config.yaml
num_hidden_layers: 13
experts_per_token: 1
d_expert: 448
normalize_top_k: false
routed_scale: 1.0
init_std_router: 0.0297
lr_router: 0.000483
norm_eps: 1e-06
attn_scale: 0.102
init_std_down: 0.0
optimizer: "adamw"
learning_rate: 0.00305
schedule: "wsd"
doc_mask: true
dataset: "wikipedia_en"
Below are experts of layer 3 (counted from 0) of a mixture-of-experts language model. Rows are named down (a neuron's output weights, with its number) and show model dimensions 0-191. Each number is 200 + 20 x the weight over its row's rms, rounded and kept within 0 to 999.
Before each expert's rows: "raises" lists some tokens whose logits its average output raises strongly, later layers aside. This comes from a sample of Wikipedia text that the model never trained on.

# expert 3
raises: " and", ",", ".", "-", " ("
down4,198,221,197,217,218,182,172,185,204,183,174,189,223,231,211,221,198,225,218,229,197,197,181,226,183,162,194,199,230,206,212,194,197,160,210,200,196,255,197,206,223,200,162,173,192,194,199,220,200,209,195,222,199,192,195,186,180,176,205,207,204,195,217,198,197,209,158,203,239,232,153,221,230,160,161,231,186,183,217,194,203,199,176,198,221,198,253,211,190,167,227,171,188,210,190,185,222,188,231,225,182,186,184,174,188,214,217,164,203,223,181,206,181,195,200,194,161,166,221,215,176,182,191,181,208,201,168,219,206,164,205,208,204,168,198,204,234,226,222,213,214,204,208,230,204,177,213,211,171,173,180,212,186,170,177,156,203,234,214,211,181,196,184,208,227,196,211,209,171,196,167,205,209,194,197,195,188,194,212,199,201,221,207,189,203,214,165,166,200,206,214,183
down5,210,181,208,175,197,186,234,224,231,188,183,214,184,202,170,163,214,203,219,221,174,171,211,168,196,230,193,158,228,167,199,210,213,206,160,227,192,200,223,190,213,169,228,196,187,203,223,212,203,219,205,183,246,189,194,174,223,193,182,178,237,203,215,215,182,199,213,182,220,206,239,162,256,177,187,214,202,199,248,219,175,184,187,196,224,203,224,211,201,205,205,219,202,168,167,181,193,192,206,226,188,223,215,173,197,219,251,224,224,204,162,189,184,194,215,181,231,181,206,197,199,206,193,179,189,196,205,188,211,221,191,258,202,178,192,234,207,197,192,206,195,175,190,209,177,211,236,204,194,185,200,219,188,198,213,231,179,208,209,181,212,190,211,220,212,190,184,166,244,194,211,188,210,210,228,193,219,209,191,209,178,206,192,191,202,207,210,190,194,247,189,203
down6,227,192,195,207,174,173,218,228,222,214,202,223,151,178,205,183,193,215,203,196,211,176,226,178,182,207,178,192,219,168,213,172,204,203,163,238,233,256,204,187,201,208,187,197,217,177,201,176,192,164,210,190,166,183,194,211,220,190,223,200,208,197,188,195,184,222,214,186,168,232,204,205,196,233,202,215,183,225,194,198,198,232,223,205,233,208,177,169,202,210,198,165,203,218,208,227,188,190,219,216,192,206,149,175,185,207,195,215,208,206,212,194,168,221,194,200,170,209,197,185,225,192,197,188,200,239,156,244,174,205,222,206,217,209,201,192,190,236,215,222,198,218,197,170,210,241,222,195,191,200,190,219,212,190,195,172,195,178,218,193,225,227,174,187,198,210,181,144,189,196,185,200,204,170,247,213,196,182,222,204,172,241,202,216,187,189,203,214,204,199,191,172
down7,203,219,215,227,185,221,187,198,206,186,243,213,182,232,196,166,202,221,174,204,219,203,182,106,199,231,223,175,165,176,193,222,207,208,199,166,202,206,175,185,237,229,210,219,176,203,202,221,188,210,181,206,221,225,205,195,209,190,208,183,199,204,171,165,207,196,184,181,194,195,191,194,216,214,188,179,236,186,218,240,203,205,193,199,205,219,174,223,221,196,209,215,197,206,193,185,212,184,203,232,221,214,195,180,201,175,170,215,174,203,194,214,219,198,195,190,219,209,245,190,189,208,220,203,201,176,195,152,217,220,230,213,199,175,190,204,201,196,156,212,172,179,194,210,187,211,179,191,210,205,169,177,187,181,131,172,175,194,178,187,212,170,210,201,199,240,209,205,188,181,225,221,205,180,194,203,216,175,206,191,208,186,181,219,229,200,179,198,206,195,187,177
down8,211,181,231,209,183,206,232,191,204,201,199,188,205,239,198,190,196,214,189,233,184,223,237,215,177,157,199,196,200,183,182,171,219,224,206,213,201,208,208,176,186,201,191,209,197,214,189,204,210,145,238,211,182,221,214,218,176,184,181,195,198,229,231,214,187,199,215,218,213,187,200,207,230,202,240,205,188,228,187,226,171,184,199,187,186,205,213,164,217,187,183,224,187,203,219,219,195,175,237,163,180,195,199,214,202,228,218,192,236,192,233,201,209,240,182,153,219,211,235,225,194,181,199,237,170,164,209,177,191,246,168,185,219,182,210,204,193,185,196,217,158,196,194,218,195,201,212,189,182,222,229,205,173,207,219,195,231,188,204,217,203,232,221,191,196,208,175,189,200,192,202,204,170,212,173,153,183,227,190,183,178,202,206,187,213,234,187,202,218,189,208,231
down9,197,173,212,211,153,199,228,212,169,211,200,201,210,165,204,188,191,208,196,214,176,205,202,173,199,209,212,166,185,249,200,213,224,217,203,229,190,178,219,198,214,208,202,203,165,186,211,166,214,198,201,240,199,198,186,193,185,198,234,177,195,219,174,187,191,184,174,232,177,218,215,205,164,187,197,197,190,203,227,211,192,216,215,184,189,200,206,208,221,210,239,192,200,230,177,198,193,190,217,227,248,203,209,202,170,183,203,186,183,214,177,226,181,164,190,205,228,209,217,196,207,209,162,206,197,212,187,192,188,209,217,190,198,154,193,167,212,203,185,200,194,220,203,202,217,190,171,206,161,193,239,190,215,187,239,243,223,187,165,194,255,177,203,230,233,178,215,185,182,235,198,165,206,170,223,189,202,195,206,203,185,193,164,187,239,207,165,197,232,203,184,205

# expert 5
raises: ",", " and", "."
down11,174,191,207,198,185,189,197,207,192,212,181,157,279,187,171,162,205,216,210,232,199,181,214,215,189,198,202,225,205,190,224,180,201,201,204,169,186,186,194,140,183,197,192,188,213,218,247,221,209,198,195,247,185,188,194,210,202,220,194,205,208,195,203,213,207,222,247,208,207,186,168,207,176,223,188,198,227,176,203,173,198,179,179,191,188,217,135,188,202,193,206,190,195,199,233,201,192,175,185,203,163,170,193,202,193,187,223,213,192,226,189,194,219,239,202,184,184,188,187,218,213,216,167,183,216,206,198,214,172,205,206,209,242,214,214,186,237,183,208,210,204,200,187,232,190,189,160,179,186,201,204,204,204,197,221,190,214,231,255,217,227,196,185,210,191,215,158,181,187,214,191,183,197,219,218,186,201,197,192,194,235,196,214,194,225,188,198,221,170,199,228,194
down12,216,211,171,229,233,205,198,189,235,185,239,217,216,184,208,206,199,208,175,194,211,202,202,183,214,203,219,191,158,189,183,202,185,239,208,176,189,187,182,188,211,183,163,183,216,178,225,180,192,169,182,208,183,194,202,211,170,188,194,223,221,262,200,221,206,218,203,239,154,168,199,218,195,209,171,199,227,188,171,216,162,203,203,188,195,187,226,216,192,221,191,161,187,168,225,200,223,224,197,221,186,131,212,197,172,182,209,196,177,201,194,207,198,192,232,191,189,198,213,220,210,228,174,203,218,205,187,237,216,201,192,207,205,153,206,202,186,190,183,184,213,213,188,179,188,199,197,172,208,234,190,190,217,219,204,190,189,183,231,175,178,194,215,183,185,187,222,202,214,214,205,241,225,202,228,192,229,187,212,188,190,224,210,200,221,194,160,224,189,179,201,166
down13,192,199,211,229,208,206,230,191,189,144,198,159,197,182,186,178,196,177,206,217,200,188,176,188,189,207,207,192,190,196,204,202,219,185,211,215,208,174,267,208,208,198,203,174,169,217,236,221,166,172,184,217,170,192,202,165,207,195,192,196,212,170,171,198,183,222,199,203,219,147,180,190,170,215,187,218,170,176,230,210,211,201,188,194,199,192,203,196,200,187,204,247,196,159,185,194,194,209,247,192,163,172,190,208,179,198,187,220,208,193,194,178,186,231,196,172,191,221,185,239,216,201,210,207,222,184,189,180,187,215,219,203,188,197,230,224,154,188,206,160,192,179,187,224,198,180,223,221,165,221,176,180,190,189,204,191,204,153,191,203,219,194,193,208,181,191,240,221,208,213,182,182,184,195,213,245,168,182,189,221,191,204,202,193,195,214,220,186,215,184,195,218
down14,244,195,189,216,204,203,222,201,184,213,188,174,185,181,187,211,211,224,201,245,168,204,187,171,193,190,216,160,171,203,185,196,226,214,228,242,188,182,237,207,204,206,208,196,193,222,238,188,230,213,196,228,202,187,214,200,163,199,184,196,211,197,235,222,229,198,200,198,188,208,199,192,185,228,169,177,173,207,208,166,248,187,192,218,222,185,182,168,215,210,168,208,208,213,188,196,243,198,198,201,206,189,184,216,218,249,230,219,213,206,231,174,140,209,177,187,192,183,183,166,185,179,183,169,153,230,182,179,199,212,191,191,215,220,233,190,195,211,181,195,208,191,203,205,204,227,159,233,228,201,183,202,225,183,177,186,209,207,198,223,183,159,214,184,204,189,186,211,185,189,211,185,190,209,219,219,207,198,210,193,184,185,167,227,214,216,195,202,211,196,186,175
down15,188,233,186,237,215,192,205,218,175,237,188,202,189,220,213,195,223,208,196,175,204,216,217,273,215,209,216,206,180,232,226,210,171,190,174,179,189,168,187,211,197,227,234,175,217,205,208,208,199,208,217,205,197,190,216,199,212,189,178,235,175,197,200,198,190,202,201,210,213,178,202,216,205,175,215,208,196,174,208,179,178,213,212,231,203,192,181,181,215,203,214,182,194,217,172,223,228,228,217,193,176,203,194,197,205,221,193,209,245,165,193,217,216,206,230,195,202,166,169,202,206,173,198,189,197,198,214,188,210,208,195,237,201,192,163,236,202,186,208,210,200,227,218,218,210,187,201,275,148,194,180,174,186,168,186,190,220,159,210,213,222,208,172,200,192,210,183,235,213,206,240,219,183,218,178,212,237,186,224,197,226,200,191,208,195,204,203,239,208,212,183,212
down16,184,189,189,183,183,206,205,198,215,190,173,189,213,178,207,195,154,205,212,173,211,202,199,225,199,202,204,236,188,223,230,209,177,207,229,176,163,208,197,178,225,207,183,177,219,202,239,204,232,221,189,190,191,208,198,173,212,180,243,197,224,198,220,189,150,229,218,206,191,216,198,210,216,195,190,210,181,181,192,183,183,176,231,173,210,204,173,213,199,185,181,186,217,249,179,200,194,207,206,188,200,197,162,200,205,223,195,197,213,201,192,215,170,217,204,213,190,186,230,203,176,197,210,189,213,176,180,202,193,210,202,212,211,205,181,162,246,201,212,219,222,139,213,225,205,199,274,189,174,219,188,201,155,227,191,215,193,199,203,191,198,194,191,183,244,177,197,221,186,201,211,188,196,188,212,161,175,201,193,191,214,176,190,173,224,162,175,204,215,235,236,209

# expert 1
raises: " and", ".", ",", "'", "-", " in"
down4,191,211,228,189,201,191,186,189,179,146,240,183,182,194,183,167,190,218,203,177,192,225,203,202,155,193,189,181,197,206,179,152,213,201,211,163,199,195,230,199,197,204,219,191,166,214,175,216,197,257,191,202,196,155,238,194,203,220,217,201,201,214,184,182,185,194,191,227,155,174,218,212,174,191,185,198,221,178,207,196,185,195,231,188,203,210,225,204,231,186,178,179,213,198,196,198,177,199,223,194,171,206,180,192,190,209,215,197,207,165,202,183,228,194,190,210,179,191,182,196,193,190,196,180,203,158,219,167,198,203,216,240,201,194,200,175,218,170,186,194,252,201,197,187,210,187,189,192,183,184,203,177,194,219,190,187,192,209,209,172,229,181,188,249,217,207,194,198,223,223,183,253,194,195,201,187,151,171,215,176,210,203,189,183,160,194,207,179,232,213,200,218
down5,212,224,208,186,207,222,212,192,190,186,199,190,181,215,182,225,220,186,188,201,194,193,238,170,201,197,202,183,204,194,199,214,192,215,178,150,170,182,196,233,195,182,243,195,172,177,206,201,202,195,178,184,223,206,199,198,178,208,206,202,199,197,205,172,205,202,222,215,224,160,228,209,222,230,165,196,184,176,226,207,205,186,176,215,208,195,219,221,182,194,215,219,177,188,231,200,193,226,179,206,209,222,193,186,167,165,181,203,201,203,178,220,219,201,206,184,201,206,191,194,230,194,219,179,197,191,204,204,194,180,215,157,242,149,169,213,159,164,201,219,192,191,134,221,174,190,172,207,210,199,198,159,191,202,238,230,211,182,213,171,192,203,205,208,181,203,199,186,169,226,170,199,219,190,191,231,170,219,166,203,181,182,232,152,203,167,222,204,205,191,178,201
down6,191,170,195,220,229,225,207,200,201,254,212,209,213,191,217,195,169,184,172,210,258,196,187,227,218,177,211,219,213,174,191,175,182,232,193,230,204,213,241,198,160,193,197,213,184,192,213,203,204,176,232,171,184,199,199,181,216,220,190,156,208,221,188,191,159,181,180,224,182,218,170,226,212,211,202,213,185,201,198,197,193,199,241,215,203,176,169,191,201,156,205,241,201,220,187,211,210,204,212,235,209,181,209,201,202,230,206,198,216,171,199,212,194,195,217,211,198,172,191,218,205,188,187,217,198,216,207,196,203,182,206,222,171,155,150,173,205,158,184,202,192,196,190,210,176,208,252,213,192,219,218,161,192,209,160,189,204,204,190,201,201,202,188,203,226,212,212,220,210,197,203,211,194,199,199,189,237,162,190,210,172,229,253,205,201,200,189,189,205,190,193,182
down7,242,178,183,184,197,203,195,186,207,208,189,183,188,181,190,219,219,231,209,207,182,202,224,210,178,180,226,197,196,248,190,210,188,213,234,231,200,220,194,186,208,206,180,166,173,216,212,188,199,186,191,235,184,236,228,184,201,215,199,207,210,181,184,219,194,202,210,180,203,170,196,197,200,179,204,210,211,212,164,184,178,245,173,188,177,191,226,213,178,182,171,175,180,221,205,179,176,190,226,141,190,172,223,220,200,201,196,249,174,172,202,199,201,198,192,171,207,189,219,186,215,192,174,174,211,218,192,219,185,160,186,186,165,215,193,175,223,191,170,185,181,191,228,185,211,201,182,194,194,235,191,245,226,159,171,218,207,238,197,183,196,200,196,193,164,191,193,195,205,216,194,181,197,185,183,210,205,222,188,204,192,165,175,217,204,208,205,228,220,177,226,152
down8,193,199,211,188,205,169,215,161,207,246,173,207,211,211,179,194,158,229,183,236,176,196,177,178,191,199,183,189,196,180,237,174,203,179,215,216,180,259,223,193,202,204,237,233,205,215,200,211,169,173,195,189,196,183,191,182,205,213,192,232,195,184,202,185,197,200,171,183,206,200,185,195,193,228,210,211,256,188,201,213,204,196,206,217,195,182,242,219,210,190,202,199,165,210,192,181,199,196,205,211,177,194,202,177,181,193,210,208,207,222,200,213,213,195,215,212,178,217,218,191,173,248,221,210,211,195,220,227,194,209,209,216,234,270,204,208,207,214,235,208,192,208,188,213,212,213,196,202,219,225,208,227,209,162,225,218,216,164,231,192,171,213,209,163,224,210,205,196,206,190,189,208,198,227,229,203,185,229,177,229,222,213,193,180,174,187,165,198,189,227,220,235
down9,213,203,196,198,207,201,196,200,242,210,200,152,190,217,226,211,219,191,223,230,200,215,185,194,220,191,209,203,206,180,155,201,206,188,197,219,192,219,201,195,220,178,214,204,205,179,241,192,193,196,184,193,175,191,236,185,236,181,194,177,208,197,227,184,195,229,222,200,189,195,208,171,203,170,233,210,197,198,226,199,171,184,239,155,181,212,210,185,246,173,226,212,178,179,198,238,169,207,194,219,165,182,198,195,207,223,220,203,187,167,234,208,174,167,206,191,237,215,203,200,197,198,235,194,192,190,227,182,183,227,197,225,173,246,256,207,183,204,229,223,188,213,199,191,191,182,217,183,199,188,209,198,218,208,167,222,197,202,206,168,159,209,222,228,220,161,193,180,202,169,182,196,175,197,203,199,190,182,194,214,166,205,223,188,175,192,167,204,177,213,198,190

# expert 6
raises: "-", ",", " and"
down4,231,221,212,200,203,194,180,184,213,175,192,183,193,164,208,195,203,197,225,207,190,199,221,198,212,188,190,207,197,217,199,226,197,186,164,174,199,195,210,173,186,210,191,200,199,187,226,202,200,259,201,172,211,227,195,176,200,204,184,177,220,185,175,175,198,234,196,184,184,192,220,197,200,196,210,207,157,207,180,200,216,212,211,203,204,193,190,222,187,193,196,184,201,192,212,231,206,193,162,204,226,236,215,185,167,200,167,175,175,189,218,204,199,201,181,165,254,214,193,188,229,164,194,199,193,178,184,201,214,207,236,165,228,148,175,201,169,228,192,199,189,131,175,198,217,218,213,160,181,214,170,203,205,193,185,173,184,170,197,223,192,218,192,192,201,229,170,215,179,186,212,217,207,189,192,197,189,199,208,184,214,183,179,135,217,212,192,206,241,188,210,230
down5,205,191,207,216,221,186,193,203,186,202,188,207,198,206,205,212,225,199,221,181,236,183,187,196,221,190,186,204,173,224,212,192,183,185,197,216,181,215,188,193,214,166,232,179,217,193,228,203,203,159,197,235,176,221,220,201,190,192,199,202,208,192,198,202,216,182,190,195,212,232,216,196,237,193,210,189,183,146,174,232,171,207,213,220,193,212,226,199,219,204,190,185,196,185,181,207,199,225,194,214,203,197,182,188,177,227,198,193,186,192,235,185,207,201,232,176,179,192,181,187,211,165,219,201,247,185,251,200,205,145,177,194,202,152,165,140,237,188,180,232,204,204,239,214,212,223,196,196,210,194,181,215,195,184,185,198,220,206,195,223,184,234,202,216,213,178,213,196,207,221,170,169,207,175,199,169,208,176,204,152,181,198,189,170,185,229,193,237,238,194,208,200
down6,222,201,229,218,177,207,204,191,196,203,216,221,181,188,215,199,200,190,201,195,186,187,174,203,210,169,197,193,203,223,169,185,206,235,229,194,227,174,196,192,205,179,218,244,177,196,201,199,208,184,200,210,238,198,221,169,221,197,203,199,191,231,192,197,208,195,197,234,184,220,172,196,194,191,195,190,160,190,185,205,215,198,188,205,176,206,164,212,224,161,183,190,193,185,206,239,210,190,176,211,206,185,192,214,186,224,214,208,196,191,231,182,176,184,165,180,198,233,199,204,173,199,208,227,218,228,185,176,180,167,202,230,211,282,208,189,238,192,221,213,175,198,222,217,242,181,208,220,214,191,222,227,211,231,186,241,186,180,189,224,156,183,195,197,194,235,210,237,228,203,203,206,197,207,180,219,217,179,160,196,204,201,196,223,192,215,161,239,212,199,191,185
down7,182,203,202,186,171,225,195,182,203,190,178,178,181,229,246,211,198,167,189,196,202,190,190,219,205,187,197,186,203,188,194,240,164,163,186,197,186,233,221,203,226,206,182,212,215,201,175,263,192,187,147,211,217,165,196,194,190,195,220,218,208,159,218,189,200,197,204,198,147,175,222,180,178,216,215,218,207,207,219,177,210,184,213,192,170,208,191,209,185,216,205,175,190,214,198,212,235,183,188,205,228,212,185,156,201,215,227,220,202,197,198,209,209,187,196,207,208,198,189,171,194,189,194,211,176,170,177,177,190,181,234,163,202,147,198,226,222,188,213,180,220,243,211,187,172,169,204,229,211,193,207,202,199,190,209,193,202,217,180,247,192,221,179,212,180,224,219,215,185,159,198,187,184,205,233,184,219,205,202,193,175,174,217,186,224,207,233,189,203,203,205,177
down8,216,182,214,215,184,228,187,211,171,161,223,196,206,237,181,213,206,194,195,190,221,194,229,173,207,201,210,159,205,224,188,216,225,188,198,199,184,259,194,176,213,186,239,195,185,202,233,169,209,217,188,192,202,201,187,207,203,233,201,186,214,173,204,205,245,246,177,199,167,201,175,181,223,176,224,197,193,170,200,207,157,209,196,215,222,246,217,198,188,222,198,205,173,215,188,243,194,210,231,176,174,224,220,179,178,186,210,204,230,175,172,221,169,202,224,175,257,196,192,234,192,214,202,242,211,175,221,195,186,176,198,187,191,197,179,206,206,203,207,217,209,226,204,211,190,196,198,186,211,226,205,171,193,205,210,217,210,179,189,197,188,173,187,209,214,195,229,212,193,218,192,200,163,160,191,191,231,191,193,202,187,247,181,193,207,195,218,189,189,221,198,199
down9,226,244,187,204,211,207,202,204,207,198,238,202,223,204,175,200,201,196,214,182,219,188,188,236,167,203,181,206,225,219,178,217,208,194,195,200,227,213,157,226,157,215,172,185,241,191,192,172,223,198,205,191,214,228,205,166,207,212,194,184,206,230,239,229,239,208,184,207,226,191,186,159,224,245,191,193,186,226,197,222,208,230,217,183,214,192,182,197,206,175,197,205,186,195,194,211,193,209,230,202,217,183,207,223,211,226,211,240,189,217,242,168,194,221,216,183,209,226,214,201,196,204,198,204,210,200,173,207,206,210,212,183,187,268,198,203,214,192,203,193,209,167,201,205,177,187,200,181,210,181,230,237,150,207,185,150,167,236,201,211,201,196,192,196,177,180,201,192,201,171,200,227,183,192,189,210,181,197,202,213,210,236,234,179,198,190,180,215,182,227,211,204

# expert 7
raises: ".", ",", " and", "s", "-", " in"
down11,207,211,236,182,195,220,181,208,216,191,184,190,169,235,199,206,214,221,211,223,187,198,195,173,202,183,192,226,191,155,184,178,182,226,207,210,231,188,205,153,167,195,192,201,232,184,193,204,191,202,193,175,189,195,200,190,178,216,205,204,180,191,178,176,229,190,204,181,200,234,229,192,187,219,220,194,191,202,193,204,188,168,245,195,214,204,205,241,174,206,220,219,178,209,203,192,195,255,183,190,235,228,203,182,163,198,233,198,229,205,222,204,215,182,210,203,205,194,193,204,199,220,181,219,179,204,205,182,227,193,197,209,165,222,192,216,233,200,165,228,184,232,188,223,201,205,156,213,207,180,201,199,236,223,203,217,216,175,187,198,161,170,173,206,174,241,197,175,230,193,197,218,206,199,183,190,212,173,178,202,244,221,234,200,188,208,160,206,188,204,220,154
down12,196,189,183,212,183,236,199,177,200,189,216,225,191,199,207,192,214,239,198,177,188,174,168,183,237,163,192,224,185,206,167,216,181,195,208,183,173,216,179,175,208,199,220,209,193,190,239,198,229,209,192,189,199,178,198,215,223,158,188,207,171,199,195,209,205,211,176,236,162,187,221,206,219,207,200,195,165,216,223,170,189,215,216,177,175,234,202,200,218,206,216,190,182,236,216,220,225,215,192,197,213,222,212,195,207,185,197,229,165,236,200,212,197,173,207,229,214,228,209,191,187,151,202,213,219,215,219,205,196,203,223,214,200,172,212,198,209,213,194,200,215,217,196,222,213,166,201,168,234,188,210,189,174,222,177,200,218,157,195,247,196,179,158,229,204,207,244,227,211,197,226,207,182,196,231,163,203,195,188,243,178,198,182,205,225,200,201,216,214,205,186,163
down13,170,229,241,199,224,186,209,218,194,167,214,190,192,204,197,209,221,183,155,216,182,202,229,169,194,185,199,189,225,189,208,190,201,195,219,168,218,188,208,194,219,179,187,214,223,172,181,197,196,203,154,193,194,220,238,169,178,198,226,188,211,218,197,214,210,164,192,181,223,198,207,179,220,181,195,200,184,201,190,225,180,189,177,211,242,210,203,212,213,180,187,227,179,189,191,190,186,160,203,204,190,224,195,174,193,187,204,152,169,207,208,227,164,187,180,175,212,218,199,195,204,195,202,192,161,206,183,184,184,220,199,218,190,176,197,212,204,199,179,238,202,214,200,206,221,242,175,212,184,183,214,188,215,182,217,215,194,214,195,176,201,213,191,177,176,170,204,202,179,227,170,185,218,231,224,196,202,214,184,220,165,194,196,133,187,230,195,210,253,220,154,180
down14,181,196,229,202,180,206,184,208,225,223,231,152,176,181,200,230,170,209,212,212,203,189,205,201,193,208,220,250,171,213,188,215,202,208,169,181,202,199,222,220,198,188,186,187,208,199,197,191,197,185,215,194,180,198,203,198,175,198,142,220,235,229,148,236,205,196,192,163,205,219,199,204,211,212,211,172,239,195,193,199,177,211,243,185,187,175,200,202,218,199,196,206,205,235,246,197,199,195,207,204,216,181,230,200,187,207,186,209,194,173,203,204,197,198,191,183,231,197,221,225,155,172,208,205,175,179,212,204,200,233,182,198,190,220,204,205,190,186,195,204,190,176,199,210,224,163,176,176,252,223,217,210,160,177,184,206,198,141,211,200,179,154,219,222,193,234,196,202,198,216,229,201,205,199,227,215,189,195,185,193,189,180,211,187,191,203,176,226,222,175,217,211
down15,219,212,212,208,211,205,202,206,214,251,207,195,197,195,192,222,193,235,212,183,209,201,187,204,210,231,242,206,209,198,218,184,217,199,163,235,219,215,176,222,244,215,224,180,211,193,199,171,202,197,205,224,179,216,176,193,154,207,217,183,189,194,184,209,196,207,191,168,203,224,166,195,173,201,246,193,227,203,180,193,189,188,167,174,208,237,213,194,193,201,200,180,182,164,203,186,165,165,191,204,208,170,213,163,166,210,222,191,201,169,157,189,185,212,165,197,198,222,213,175,193,183,209,191,213,178,213,167,222,176,205,199,196,176,198,188,199,164,174,179,216,211,196,198,180,175,215,245,207,208,202,173,185,201,223,222,186,183,185,236,215,226,190,200,185,221,222,235,201,217,197,201,208,189,195,184,150,196,205,175,198,231,247,210,208,194,186,195,176,216,170,219
down16,191,194,179,225,189,247,171,189,193,200,223,231,232,179,200,206,224,202,170,165,214,173,199,205,171,186,219,170,225,212,172,188,191,203,214,227,241,185,208,202,209,203,210,181,234,170,202,210,196,188,209,192,213,221,202,192,188,215,182,188,172,234,200,197,187,216,229,222,207,196,207,197,203,212,232,211,144,220,227,174,207,210,188,190,211,208,194,216,220,192,204,199,190,241,220,176,171,164,210,179,219,198,201,203,195,185,222,179,138,184,202,200,194,198,174,209,192,182,175,207,193,219,210,195,182,193,211,242,206,206,229,157,190,200,185,193,176,213,214,204,225,229,216,181,185,185,250,225,204,207,226,229,219,214,192,197,189,194,190,198,203,206,182,175,196,219,219,176,207,178,200,222,232,196,192,185,218,176,207,203,226,210,186,263,179,235,203,225,214,173,186,167